From a checkpoint of a small mixture-of-experts model trained on Wikipedia: a variant of Muon for the experts, 10395 steps.
Below are experts of layer 5 (counted from 0) of a mixture-of-experts language model. Rows are named router (the router's row for the expert), gate (a neuron's input weights, with its number), up (a neuron's input weights, with its number), down (a neuron's output weights, with its number) and show model dimensions 0-127. Each number is 500 + 25 x the weight over its row's rms, rounded and kept within 0 to 999. Numbers have three digits each.
Before each expert's rows: a language model's description of what the expert responds to; "comes before" lists some tokens at least twice as common just after its tokens as in all text. This comes from a sample of Wikipedia text that the model never trained on. Tokens count by the router's weight.

# expert 48
What it handles: Digits and numeric pieces in chemical names, codes, tables and figures, such as locants in 1-3H3, 25.4 million, Roman II.
comes before: " |", ")", ".", ",", "-", "–"
router:525515497468530493504483499475503493488515478535536472495487479485452478483526502448498503524464513477515535476518511486481446499495478502462523533490518496505524472491554561511487547468468467474492504496491523483506482528506478511440483523523557514500471495486526521474503498501498510513533452501461479466496547474505489486500484505505468497528481476567451528526539502496479489518507
gate1:528486463492466484510487530476484460447492529493508503520480527459516492507537469446533501504518482513532505437509513482452492509531485535491499502471480529523531492532526472522471538474524490450444534532469467511493487481504464459501536494489515484524503487467517498541500516533532507491495446477497495506492496515508506493473509499511441482463505490488527476519461479508476506476513
up1:469518506509524484488488448517473538483510489500493491463514494478449489543472498518480485534492480479490482531519474465526509498478517481513496522520510504539466493498494538507464512471520481528527488508472512517502540472500519492535492497531479501460481505551492502443461540499482502522501537472510517490542559502452519531478548476483493519529519521493448544460533494476519516530511
down1:483460507549518473526469513539497535524494506543483479471544491494528502510498504481460524504518497493493479520526497485531533520492475478430519498473514468502545495481470492504515522514522482477515486514491523495533500493496448483516527512496556478485493487491526473510499552464451509499496466561488517484444519463540498477489493490470529503549496483497531513468519503508487500555516
gate2:488510513482507512515475481538452500494465517505524497500482538500519480449488441497513567520494491526471508522456542490504492518500497490487541506433486504451503519499501503496467479477526482508567493481498526457515483506549484516501480500468480493541507494536501492533483503509518499541530458525519466538479468516518480483505491496556487496494449516478464503513508477534506493523502
up2:520423500560521477473515560485540517499486508473520519476496482499492475516483478513555486416502515560456501463516482492474510499504488463488532503498473491483506500492483486511472484517504502525533523457529493496518489510504517488479457545494498478488472505494531443518518474511490501542504479506522511487466474491535497498495544518527500505503508479488517514530488536484492519546489
down2:494513491492517485526503496537531462487552492515525524550512531537508489466482521517469514507541490493511460513491505500516524478487537504553458514509539476512513491510506524532511475448515454517463514561469479493484458476484496501510552469514499495512529525484515545505532464529508470485512498494477540447508504463518444499466517495490508465497511511498490466507503498445495508510517
gate3:525513474522487484466524493517533510479513515497493507486434472469509485474484480477544514475492504502471490469520517487517534481526504504493546543512520466516478489504468470486520476495530467480533517554505471505512457447499481506478489519523517503543490516510516542500532539507504490538515451494493483474450458500520463486481489532521512480494466484540539539537490538467477479520482
up3:480509491533485505504483469518469513483496533489517466470488503468545485515527503483438476525510494501457539478508468486468498488479502480520475507475519486550454472514474487483497456490521503512520500524511527449519465530488501556451477538496496533519510464481490481510449452474480461511508478506446525524496506489475524508506499529465469512513489486459504474510449496501508464484511
down3:489484500479509449479495519507479528493489463531500470525499497489520509488496495504483488516519495512489479508550487493483465512490482530560494504504483480476490492524487528485490484485514509561520480530540541477519468513503512522532497516552497497512493538512518493572485474529486505505451499551509506494445480514486429486550486526512502461530497502470467563481487485509541493521518
gate4:475521496519432505537524481508483543470493531492510490514523493452502533495497512453481521537488464433499503501524504476516469539498531506516526532493467506487490496541470489476500472522444500502514531511508502509506449527524458491491527552528530486446525474506484518476477458466516451472541492481506483492508497522531521463479487497515480493521521500501493499515512486500523495468536
up4:516479494499512514498531511530569487483490505494517507526488482491511539514501513528536491455499481488535482505437531520474517489540512507488480522501519517499515519461494477529456521514500467517474483462474518523466522514484489533498545496445490487526534530515491531516480533500482482509515502481495545544508527491486433493503503467475507468426488495521473464523465521499522486536488
down4:503498489538491503510495533500516460487519492498473499523507525507501444522506501522528537495483483506532506460492478533503497502498515496513511475557533522476510528455581479458547522549531480501505490498432496501519510506488540482493483471517489506504486493488502460524483547486474483460511492510524478520505519495514513515454542517549539498534533503477505514473507485440519511497467
gate5:510491493508455489534481533475515534525512530523514483500462484500544524497553496476472514492519522511521501459501467538494503471483480497515491511474531550525498518548497491468486513497555467515454525504475463502518515487494535507514459522561528469534548486516486521494503551482488499522535474505525521463521442516542485496479496494517499483484437492492486489496524495476491496508480
up5:518508477459539465537484496497523540502521510528510499461488474493555518457480494501508505443493518521474540521498500506492470530536508480491475533493558511488515485537501484492499514482529480516504490490495491524470474510487520520516540432472505468538480457479499514517466470526504542503477491471495539514486537522537490493510543494508533511480476457514484492538448512535498471511526
down5:556508491508474499507485504478476477502453499491500457498467468491561488573539481511508497509502524477444484531558478465483492513505459483488502517489497473500498488483484493522513571459498498523498490496495505486484533524481512474506469512542509499504475476493482543490463531510478514496518512531511490474523490501496482456492494516547499552502501469566508527544495495509467511510508
gate6:542460465496503438473539509520469514534486478476444494494527530503517500503573521496493513489519508490485515459557488458525496499458517497500473521504524504509491496458498509522496470469440497503480491524545498493501495511491528498498514502507500534486491525520521534511492488527493480534476527555487509460472506523475504518549527525529495455513502526499492466542505488531471473523510
up6:471471503487505534541478478511542505502579529477504531449512516502512445493508474539469520514479531496510478455493509542521486518482503496501470485487491478461518490495507506527490497510522478463520547512468481502537501515480487498454498501503538475521558490511469503515521499520500496506475477546479500518537505502531481465532525535483539513495527488528457455468540524488485521494517
down6:530509490532479501462469495491463475485492479519547481490519453471453551516503542501483488437473455545528505520490510540441489466539517492506520522487480484487510515487490514499560547469477504515460501484496520498537533507496489496479488465488530447522481502515495527508494497477496515466513526500525503530483532517482463490476482489446513519510488493486497474535533530524501514496506
gate7:480482493536501541506527508515427505517519523478489520491533469505486463488486533462480533519499493512480501483492534506496486520520493511476546495508490474507525447483539530515527465525527527486516505528511492502502441482518467443497456540481524500510449481524510489552503466486474502544530523486479523509486487430504504491511509495491511493514519487505464526439534483513487483490508
up7:506549494490490480508484515502499546467502475503471511469498479475498469441484458505479470510493497507516525512501486518501488536503455541475504510475534528533474528526476482471470498498550511500438507507485481469507485503479572509500493464456519453495471526510562530533475498497488534492431485478476540520501517509515479523468510497502515521489493473498518532494481498498511524508533
down7:472495502493507463523477542486502495460505527498499520513457501436502541470517459508494439498524482538500514479508461512485474468487498532497477519499473551511492472563511514523536511484486467469500468454513485479488480500498467536476494524516520494545503504487485480507471436515497511506494522509512507486483491492564527504498502545475487535468509543454506519513492474500458502513513
gate8:493517492481542499461519509500465512513516569515490506487499543478499496516526573471503492548469461450508470508498472471538501464522506531542507506491507516493525471493497528524455479476510481504519484461516517512508444506538459493531486484519496496524532489509535527456501510531479473470512495492473499535516512489499500530509545536520481479507509541492484473519499493528522465468468
up8:495534471494528490494519506461489469517492526481501500492445478485453487480514460502467488507548513537497471507551470518574515519504497476498524501497474488494473479525485543523496459503487522456510502494512503508535494524500508536472531511520533489515443497491487500521508474499518464530518485561531514485483466506515489559515500535519453508503467480489466483524494469482462529494527
down8:463452492516493523505475487494503475523500501516507456517435465502533482483524535502520497528504523492435511468526521528519508487534519457481535504498543492457512475501508492489503512554474510520498524480494479457461476510507558517511519512509486467466460514526516517501483541498491486483457535485485468487526486496528513537550475492518480503515529489559521526513482509470489529501510
gate9:467512488483532493521537470501477515485516498491524494474523502509518489467471513531479478529507518507477522444533533527469510474511495564484476498520477501462498494503510525479495476536510507442475508490491476462492457484489464513483497490471493461532534539495566507539536481481493473528490454511462476490526531467529501556516454527502505457500513516491522516467494522499487488500471
up9:470493520480521510523455495502467552547497541517516537492555515491497497488486515487489524498452523471497452480466524498503492498504518513489541490500536519496440528502507495533525469473496493520539529466503518504513434495533502526510484481482526507449476504544505516535492495545481499497494502538493503517508516519483516466517560501481515459495491489505508499485525509486562471491550
down9:513549492475483454458512519485507508553529477439509530513492522491498501506505532493517543508511499550508495511505484553555502470487497511495472509474494467476514516529512502522522465515495491504488484475525485588513567498488502469508529510509477495468551519524498482493526504526562493482504529497481468480473472527500529544508455502474517508487487513527499498522514516507517489493483
gate10:547507518499462484581476497528502520485481527496509471524458494491531505507505504491505487499466495496502508478530507496483502526521516470486506498473492506430535523498507493472470483466462514508458509514532540466484481510475534494490483489527510510561491486543501547530496498513518482476513478459477499515453501497495518493555470529496448499531463500490452477507470494517489473542474
up10:498478507478463502492476507477488510515510516519492536552529511453521481502498477513485527494477517504551503514501494526485460516480517509501465498521515503455520475530530453510533479500498508518496500488462471503496517471512508492572540551501482503517516504440513492520522524518505524519499507515506469534565489506496462440532505460509507478457478499511518568487547500470491495479513
down10:512514476486561521491524514496563479474530493513506520472475483506499499482515480528508539482531521529517483483517546517495527520508507490457474500532488498521489519485509530502493469497520517533492470507532498528515476547498529538494538496480491520505482482471543558514521506529453556499469528510496531479502569514475513516499530494482525491467504469483459526515526528484485538474457
gate11:483558485503520498525503510528510470513490491499504489516481527486540481523527538506448501490450475475502513486466475540503446497486486490509507476468520454453485490549511474488509467509534522470546463505507519504487490526546484467477449519537525509519490469483483498488471507489514502515502484479520432521488477509540544483486492516504485531478516503455510527459534492481498463480504
up11:497548505517483483522516551508496466494487543560496501521503481461471506504501501522502510506517541480481501527498510534493535527515498499492507490479526513525505484514514484485495520515438503464459521456482482485492498515555556531508568542463493558478473474561475502524497497550519487491479492489494511530481496489494486517515498495505559511470444499497494496507491489543524492506500
down11:497467470474496487500518555482514479513517469504529518473498509518493506457491491487521522483487498510516491505455532512511509535529484526496495529522504484483445500531529518514506510559524512507482517517507519584501508497496530514470516484489472542513540520478490509490526522481494484496568513478468516486527512492548525491532505536492559525504484467539519486483483521519544529450464

# expert 60
What it handles: Final pieces of common nouns and adjectives, often family roles or descriptors after the/his/her, such as father, elder, behalf, singer, new.
comes before: "s", " of", "ly", "y", " and", "ing"
router:506468513506457521509575524520520503458475562497472497529508480473475496483520490488489541522487506500499530512480478520480530505478479503494512526507522519489551515515456515530498537510515532473497471501523518482496491512559480519527526500485512469497518521514486507526488457539485488517461459505487506446522462522534537487505489523517490544453436492471516495482455508510512505506499
gate1:511494477486524496527478484534481517468484479472509480476529485494519508479556483485512533510518453505470482456499472494546513459471504469503459510485471451504503540479498500450521492539462492496486504446484501486454489519535462479494470509493515482471491517501483466449472514493527505491524554508470473491476465531489519479516464496545528530530465543526502492509473521478496509501506
up1:517505513470515515504531507496539500487493457527493486525457516500524520464517484477463508517511474510462541522519540511486476496501505474491486522505501509502496492496521473504530518498463446516539495498543459527506507467459499500514463475450550519496479495514490531460458505510503454509480477528517525479505506505485465507471460442506538473503455501508466526458456488443466498497484
down1:517505546497516514507476439460518573517476497457480517542528524519508511499513505477504462498508493502481527525525518486527516486474531483489483502534519511517490507535508525507509501521509456483484441511483465507466466538458486504490486545488487499524497476533504530497542486484461491540503493532565495540539514513488484504480494462515463531498512484500519517518519487536528516549494
gate2:474526514485538518496525447475492522462532510478505556482563494491502513507523513504507484490509470488468519484509436513505490486473484517481499517529486517488514504534470489498535487516483546508531497502522428498512498505486480534524531518488535510510483540477492491461493477492515554486502502500487470471486504505483519501503477530547517452478532533453492552474545503527457500515514
up2:463487494494503517522435509499473536461482479523458493496497468491545487459511481496500483536453504477521495508479508483521532498477473523511513542501521499497508542520470511518502464518516472438468478518451529525472469493507474468478461453479441488489495506488532509507498535526501510492489466461475493500528544503483501496477519494469535547478485483490538496527486484542472510495489
down2:507567527537566477498491549524486492496503488486485493527508503525511478501502470476475482453515493490532472502545508506522462523532484503494484540481486506481468475474524484494483488513511486480498529475496501509477519493496500534485494481547541514519527462451517474447515524501478513470524505510477535533529432484498490507486545503448511497513557511500481487509517538483523485516536
gate3:497521542515480526503554490487498493504481518501459541441474470506524512483479476493488465459523500516488516486501539548508500472476485477510503528498590486520495482529503496470502506511510478518507474465535494497487486533538507471539555486489510482508474474550495484514503501508533501461485516494499513522527488517541482538477495507514529526430502517516532493547520507484457505496501
up3:509462467510486534459513509501509538453493459449485552534468534458518464470535451484520470453504532471514486466484468520508481521494496463493448493490543486524506515500502493494479491473493474483506503446513472523476502479519443472487484501499500487519522508537512501461479512465503519549542474514520492521469467508497487493520543518492515505507507476494471476504541511514486483492488
down3:460428458457507530481501529470472460490480523533504513495487476525494508509463485484513522523519496521504558515458500480493547487546512470463518481448533479464490470510504496495466500491505496523498508482506502505488492495513461475526534492497540476528468555528452485510474480513503479476476500513487451517493523546494520502491498502500541536487506466477503465523494494521467545488492
gate4:474464481506466500533513520473486499505488501474492465480516466520479475486531505535483497522464449476477503506500467489509442469508489513497547497503514535518504483479491529475471493518532512490495579500479502502500541433501476499512539472488487456447458530484522500478494484445501491502504461503480522480499523464482468502500471505486531512480524518507545492550457502489485487470490
up4:521479511472496497528510494534490525494533482543551471454522480491506483528499468492508528504465549541508465486540506483496495503500506473506508519512461510462556511508528485549486504491541496496494471527467461482445506473496505489491518506528485514537506488510509518496490494458478494498545477494501512496503524466497500514400561472491516513510522492498465466523511506477499490473535
down4:530436476514522510505499502512528504486473493499508524493494491474476512464445502483510512529498476512493482482520535499479499531515470496481514501484476506470508489473496529434512576506525501541467525507497491561510534521545513527481485514503539525497545531499482488503517492504506509512485461481538497505529534524541514487530471519489506478539529459486562503471475490529503467526530
gate5:501496440526484477486485481505529490470486471499500513509509443536460501537502503488489524479527538530458484504492495473482436484468537502463511514531537489481490533510504505494473497508491501522465498432474472522494525498518525467501519507473509472522522476455517464455508450498525468493546463520505484475482492515563488508464507477507505512531483523496480496504477510498457490465504
up5:509559494481526478529490475535457487480475535511493508469510515501491513466509505463516463487493518551494471481532503490500540538535480494510482466471452505529532491524483516474512514450551500492526497511523510534513519511504507502546493460509445485485496488509499506523536522483485537490462515535475553531485466491482541485513518488536529520515500445485509528496505516485488540511538
down5:530479494474517497454493488480498520474427524469492524482480503480457467510534510518554528506511493509520457515501484480454512483494526503532498514460547491479482537510525475527487479496466515492506454476518509465474523482506486515509497448479511513468522548494508516506504488541496514496480501465491522498504511549523462501502468493492457542500531490532478495550464497535487452471483
gate6:462479515524528536501540503506517485510513557476534483490505506529544494477477506490477498494456485535523450506496535461505481502489463523511496541488496493500480511519470464496523506534491443505466518468506479517490482509499507525492529517500450489472502497530552502502477456500520509492517505519481534501534507484525537467526447512495453431540483531494529477489504514519469493458486
up6:521508498443495514534438532474471462489502462486476516483486494483474464518519538515493521498504470454519489489492513509517478494497502480497503444504500472441507492492509490529420486494471518488485492514473518535509504517528507486499517424506496473488464488503498524501467485527514500543501475540525491482516534478516456525483548518493520514438488482535474483502504493495479478506529
down6:495510519479472477523496500511508506521483547523517484473440482502449500489487517538490486532502502472508490487477517499475564494480490490501508492496484501491526539527528529458478552548501501502503512499486443533516575505532512490477551491505465484491488532520486514508500506521537527521507474467514495422534515520530484522496459453504535493507505483504497487517507526511487468530521
gate7:533536500491474464504524522505560492500480511515532528479507504521542499485506502502482518446469541506501465508509474502502556468482529490562503558532472511496504469461487470487476481520478504472506463494474507497534483473493499498494493495530490470496523548536493495531493523534451491500485524524448479505553466505500488476499494467489526501514464533511441493519497480476516478479483
up7:493473511533471510482504495500490499477508531560492489484503544508487470515495495506526494508504519469520508501517492529485486467480486529475527531472520482493509506468484524493465504536492489511510496499481514540466500529496512457517434526488465512495536458492563492455497494528498459513441528476528490500490518470530468520477497501528498491480503518483510460490444488512439472513576
down7:550496490496494519481516523528488453491467536484487471520510510522499543508460523479495523487528487497491520493517476490511490501513483484489491477475510532529514538545516496539486569462470486504442482485504513509465527511491507505472506503504527458521529478538498530494491482515499536521542504519545528524504475531449532435479472536494473471490544483471520510469540488515497534498505
gate8:520535512492480491508457514553505515471511551532455462518478503514450466494513491512510487495551537521496545476502474476472501510489522499469488455493548492476488485513511508488503489502517451518482477507503529474478479488505485513508500468526544488561486506462515517495522504492484478476431511475490473476522467491489504492510512486498515491488488483509477512514550570455466465504522
up8:533523497488525475498559478524484457512520525479466555491502506547498527501478471515447480476459493480489527466490467489496490459477499501535470517494496491525526497486548466504540494501497496490512512492543469475496533478441481484488508545497476461468501507482490504541515503514491509519485503504537514486503498499482514487499515501494525478527422478437508486449466497490535513502519
down8:498474465509503508512484514454504507504511533486503493549472418530470483487417498530502497519479499472465527524466500503532471516465532518549479462548504502506486490496490520508484515451539480505449497509555498531523505489518507534488504518475506474540474486527505501484493483509477541517455456472494464458485506483490494488498489501499515532492494499526483485530497509504533517515518
gate9:453488508510547490486500494490451541499532511492516460513566492472535489493520475476470495469494445460518496470502512457531444523517512474499490499488532505492469510426482516452480530493506478521545486482517469488527498489491490486491504511503513453489506510497503464517497480500539516507486516472501505503523490504480522503532501457524477525464539560446487487476531515489498498501500
up9:465507492512490517500525503489536458527546510502486519505522501504480478503489472497545524493471500532522500490495458508487488495539521515488545518494454494514502454539511512545512472526479524477519498498458502535476475455456469479488507459526484515524522540492545523480468472459542492498491545489432546501509508469441543532471500512500489493481511493503482527502503471493470494492505
down9:497484513454518518474541510487552545490467539509491558520506506474483475502520461451501527493513505488488503494524478440482508452496481511492498512527473488519518496489517502549526526469488484510548512489467500508466525487473487507448489503495516551495504499520573469511511469488508483494499512524513473525501504452544499499461456494516484530523532499513537531524478482512488502457501
gate10:506469535482482475480522535496518494465502492494506520551507509480552482475553485503508495455459501512516488506475462494471472521470486440501519467488486468488495485525479455521501525471485503478502468491479465512475465453515467464491509492526513524542479455494537506496505466469515473453528495469496516510535471535498479528487524508497532491489528508446495520478528536480506539521488
up10:492490515507507465477488529510518531494514449493473504545515509483506475506480499485500481488426482519538502507496474493504432534425515527518511527507532549490534511492523494475502501530465510508521553511496508491533497549451523522492499499485510489497518481486505498540486514471520510500503532485511472482483492508500517528480551547483493536511479511531440477510488457520484545486494
down10:494529504516477514498533509509525492495521489505480495504490493496510494482546504467471485493508514510511507510528474511496442483488421480572450450468482503487473491493502465498544483487494557500470474518481481478473533487451523514503472509489517495493480470482509497500505510449484473465552502504559482474504446491496537486505512484478526508527509527464482506508546522488473528504472
gate11:562530531522481463498478530476491485493509506539504479454573455505516500500498482518493532518512517537492496505477489524471520493537493472519501460472497531496539461505517492489516503504485520504508466512550497509442513509519493525472462482485502536524497442505500479492514502493504516503455470481477477515504460504464507495447516494540539476494510498459465488499460519451519519525504
up11:500488505463453485507513464452491541472525493486487514518479475561507493513512500547529496551466474522471546512512475458517499476502515513519489490484529477452494525528517468518480503509472463515510534460467507485508507505518488535511509548502517499512512494535509497487564494475522523527503485498546514524515479515548490539483529481494484503518518491536526555494523484521540454490493
down11:466518502497490477516473492516467458478504528538491459533507503528524478488529488498510480499480470529518534484538502490530498537556483517524472487513466453504530511554461488515508514515519480551496476513490506513478493511474496474496499480451533521516444496474483511465513477524517510501480487494484524501540471481490566526444505506488458480484499496503525494507465545540547500492475

# expert 0
What it handles: Past participles and suffixes after was/were/is/been, usually followed by by/to/as, such as released, used, powered, drafted, completed.
comes before: " by", " to", " in", " on", " as", " the"
router:460520535471474480526529506503515477454488456531537479456485501496496509498552541531496485490514548449472477527517487507489525489455489500509489492515489454514530506505519480513509504504557513543535525448495509494494490484513449492486509549460514497490479519489503496514520563487533505505466545513470518525499521494542478461542500500459490502538524505487499507504506508489508511507542
gate0:474535495512491539506487528500495530534494534506463459478523535485503536477502451528480478480462518422516495524500453480494507482507501506529477517522517536498485493528498558526513490529497527474530482502507517500480514502512505518469496441503551456511523499533492497485488528499529490511517495469450482517516554534497485517541521521529483493506467500454499476490494499474466469468527
up0:494487506473471504506428535508545487496478511513506474461499504490510505507475510437486498535498479525524499514448532521512519506479519502506470448511486480498528569510505511501472463480520504514519465507539483516472528488510485508471520466497492482521518523514485489482567514517510500481468492547536505551468498513522520476511539494537513488481489507534438548493541502494505503485517
down0:489513477473533451492475489523453498527524493536528459499524480490538522551510492490480512487506497543505480469467515509501496508527521482461455509491512502492501491493514546525549527496543528501499480520488504507464515469476471502507516533511560498483484474510503541513508514496488518506551529494515480525531538463497528456501540508482468506540521483471479539467528499546474533527526
gate1:473489466524430505480497492515496458521486522504491500507449507492496462488543456522538454495511473481504503508502481480519481505478521465469511514527551479520511511489503529492491518474528465503463458485463515490513538480491470456563545499480537491461476515567478509494508510506487497524500488514534501514504520493488496527459555517472509488489481507515456544494516496487496504525475
up1:492499544468499525460487476524506477484508503490506505426496474500481472455470511493482525560486491498509503468493550571533509496510476508503494489513511509517512454481531530480483495509550555503533501511481488512536488494507511523498500454528501492496535459433522470511509490507504486510502498475487533495509445494500535498485505521501485524520500555535510479475500517547527472474511
down1:500482512505488539482461466494515516466519492507547501503527521538477498530535557479537514527528490503502541497454506512522467521507505504486486483476458537476506487515492511515477523472491519457475492501474479488481516501517480513517536529502496529510486455488494568527530473491493495523497496484502480519476520508488469506487475516538489548512522537536513480551466494545458436518536
gate2:467502464509566504515501496501513502493496541479493462526492500534520510539498506502532525487539492486469500486528512538453462506484456476484479525517449491509498507493482523498442513498538565530510467516462553479508501489469504482505531476548508518457501487536483516504490494475517522506470537489530510522503466450488540492487527515508563492500503504474485487492461509518523513493483
up2:487509490527517497500496521503479512475526522545498464469512507472531497535538530529467575526523502529497492508523510472541518512469563481525505463524516529488491534502514498518512530491519485486497535451481475506475471531450472481530503538505471514505489447455507496508512460487501473489510491506472495488478461469473481453478506519484511507485468464521545487498505528496503449482498
down2:538515513480503526501464483506484533520530526499471540519503513508520506459499470497497533525468512483531459522490524483528488522513501488547493487486497477475470493533537536469509436512485494553506543513540542464533459511509493519506459507432480487489504494500525464517472526494514482544482516511476495548494526537490475509480501480506504511479522479526513458474507521467501510453469
gate3:467504537479501526521478485518526513522519493482452490495484475502509481466497435491469515512502489468434491466497531500466547513509493482488502473508519527515484495498504483519515498533528477553487490522492533503534501511541516502508483556500471472512490484484500507524543511489527490525549485498524520482540440512499541552478519491497447502527522518454532499499493445494498523531493
up3:500527514508481487496508542550513546454509480487452534526479515521501493506515519507504488469504533498499535507485477534515464519487516512498522480508465521500508486452500451475546523477550519465530512481534490502443486546507479488533512515501495484499489518478521518497534493456535482511445488474497529523503482478460489452463515508536465493536520520510480474468525517541509481508468
down3:502507515486466506478481484532467504529483482532557474498500518505465483487499485531498464433512483495468489544502469489468521476517514518549534470457541496466530503514548508478524507524554481470485497538502454507437516502506471502546470494515524464459496542497496479500504527515488503519504496509478460512531470476502487493520498493478488487442521481471472510523503488486508505520469
gate4:499515481449506494516461503515522518458494487485511529483524483485462490486559492532504516479484472476506533510477520541554482524479542454488494490485520481517476464519505486510526450531519503484528534508494516528502519497517536510483522532517447470526523506521514509497483503510505470499491528516526531503432465484505511486484477580508500514533530495497472463460457523522505509487517
up4:501503532507527527467529477480473487486467490503476503532475518549500496478481484526503486514514500514468480482517523555465520495503442467512504459539516526524455531490498492434520534490489488506507514507487492513515483476477504547475541467477496510440483502484498494506469495519461494502494486512528491518546473515516506500454475448539479526502460529489512470479536532541500490512459
down4:506498502505526460503479517495482490484530488462495501547529511548537448509503488482518502501480522495487456500530528475493527468489482525492512478506498501493480497554515540509489486448513510545473478509490501460519498516496542508492509475532502468486464456485456498503490485522455501574487485457503480499488488507515492471524510528525510501462539536518567457525500521493503549523515
gate5:513528493541507504504468521484495499482469516498512489496475456480519516485496475490486507497488502543502496466507485490516503576434484510515504516508566504532519513519518496510553479510507558530503445480503481517485500507500474493488526472524555513510511521472530517481494534521520514474548469493466483450503500440519529453507527490521478494503489485506520501483549501484544496531473
up5:476506493477531477492489505501486491500507494532494539492526524499517495504485533550483475526486537507498446495501524525502506478459485510459513534531450496545503513504510470513477556524501471546495500500522490483538498503434530502467482502452483529490529457487454522561530499516517491479510538466518501474465494543479529495482507498475494491521483540492508507473469457469484484497536
down5:489479480508497539526503500475490506545543503501478548504494528493511481509465508526505552484491504513452471469485518463491486493512510496487534516515485447493451523549540487547506482473456515540481500504507526518502482488498539494566482491490524533477508519502518506486488465533564539527505495508490526511509468524539520507461483542499507531482492527478506527486552494524492512482528
gate6:534475487470498493508522489541476462464489461564485480560520475484519482521520458502503529506512492500501532489493532476472503496507486492503513511511522483507474530449520522488492501506501543451478510490510514470504522483544531503524495493485458538475498467545530534510454495492497501455538463495496446455491517516499467470500535489514508533510536516486514462507493532527530494461485
up6:503502471528504518449544495483476519496525514501517506460520497472518504491507517528482482516527574561467492494470501513558513474525535484544497531495507502491514519506531494512502514526482522488500538479509494469491491477513495460493466495526468520485495493498500474485435504501478510544507480462508518467498504515498469571494473501517466505496440490563455494489514477511500529483487
down6:507539444493496511517475519501532515515495543537434513474477509485482517499514553459493503485499434537544528479508510527470497485535493485488516499460461480481505504527470493514481472500510467486522523495524503484487523495506457478518504483519480508486540526487489454508497514526503502538492504520506517476484513494543473535498539497553506508429478505512492487494512459490467489559514
gate7:491556490497471516521504505538477479467484529528521489485498528493488536516519502548512462501492539462452486470466510500501481486480503542473488485505523481497500486508514545491602460463472508497523517495519526515509509503508524481505497476521536506494488497545460469495546508487484462477465493520489466517537475531524520511475502494471486485532502507458500483515484459464475467511488
up7:521470495457496477498512497456518520466498481513494547524476490512453487486522498433493532548539503525497498494512525508521475506476490497541514506520478509488512460492502485483454556484532504504453478479512470511506541511494511543542519558475491473483495527494481503492463456502522509492506539467479489510452466475488480495534507490513530489462522498470512470538480553502491525505515
down7:501545492457476464543535508499497516504530479492524488527501512523501470525513464521518461434520542537516511483480453483497486499502509490550476522496517486486501480496504484506519506527505480491506455484480513470489491430503500490488498471496467486497523511489512483532502464519525496461529575488502490506475490510506497473491492490453482537577507531540488507480505477545497540509509
gate8:512502516474506521464521505517538513528532508480519516486493491495493545488524472524522440495484490518507470541482446523471481451484507474479531503485528538517474478512499441470483447510515528496529530518522470526476516466478445464456509448518527549511483477461514499500511471491499483520482489495460522465481492501510501511504512547534493509539490480491478469481504478480480470492492
up8:492514495511513525491519465556479524510465522536514474479505509499484459494482519464462529539501515505501512471477534511522529486515486502533553472494470499476510552465500508494519487476480463463517474480552497555493537509543495530497488479483491512498486516525456488514476547554482551518524490539503466493491538503544515517502508494499517478492487499507500505520517463530521539479548
down8:514520545511468478489515487506509481492502503477519523509446502498475514539443514489496449505505488470478521516520480464511469493506487484456540483520467522508500528491489526507495486447497470497472534576513522527511506545523482472470508524523547523515511472486499469496513514503472479461491525481494463526513449515526518487515530532453513480493542485500492539517502497492483568510501
gate9:489509530458488508498449480497493546494486532506504517498523468524532497479484463487484455527533461476532515485507537488519490530508515475496533485502490461528507519531480485488551520498497467512517480446495505511510523503524497488480497548566512539476459469539493475517503507523507479468484475468513468505540441505533430487505479473493501519510472533514505525485508478499531528511500
up9:538487467518494499507519514470479460499470524519485510528474532474514502515493525493449569483504532518502519454488489473496476515486487472520479474484554507486513460468485518502483503509473516468507545479480479509500513495484523520497480494499531488524543505520491503502544480476507515532436475518544500490529530494496488555487512468481540499532486540498460444475504478466474533479531
down9:484489510507525474465480517474470471542550504506548484533461515507467469514473534517483467515494463513484502514530480522478530506496507496511545517506520476539524503528507495520483500494509497499580533527487503540483489507488467530507475505531500495529498562425514509489518491501538522456443477516487498538532465514497495521464466534497457489526494510514516487505494495501512510485511
gate10:487490539434528485515510515527510511524476513499474544488530480540504510483511479516533480527460502497493514469517519535498510534474527455512499494473459530483500499538543457551469498553471513480502504521513496507523487529517495485510538452497492514512462445512535485487497515477502540531479524509558514509491529500541543471502486537492492485491492532474487500519536510525473509530492
up10:471496535468476478469466483495516476479525522450479496508515465525475511479488480507498529477515492492506518515484484529503531535498544506451492514528510504497488477509499565437512495499545451518497518492467490512496499511488480499534542514536480502500503528480526523480503507540536538506533498517457503499467509492454461528438471509463478514497531493496491494477483508453518533454469
down10:526483527519531497485511510504476486496516434468543532477511520509454504541518544485521508470505547498505508497506533451492507535466526490499528492485510512514460510487481505532482480477466526490467497506487473535453530523530509502522551505519500495518508526511480534483505547488517485475516491455491501528480532495453507525505495496496512490549543460551523506529491511516509432495522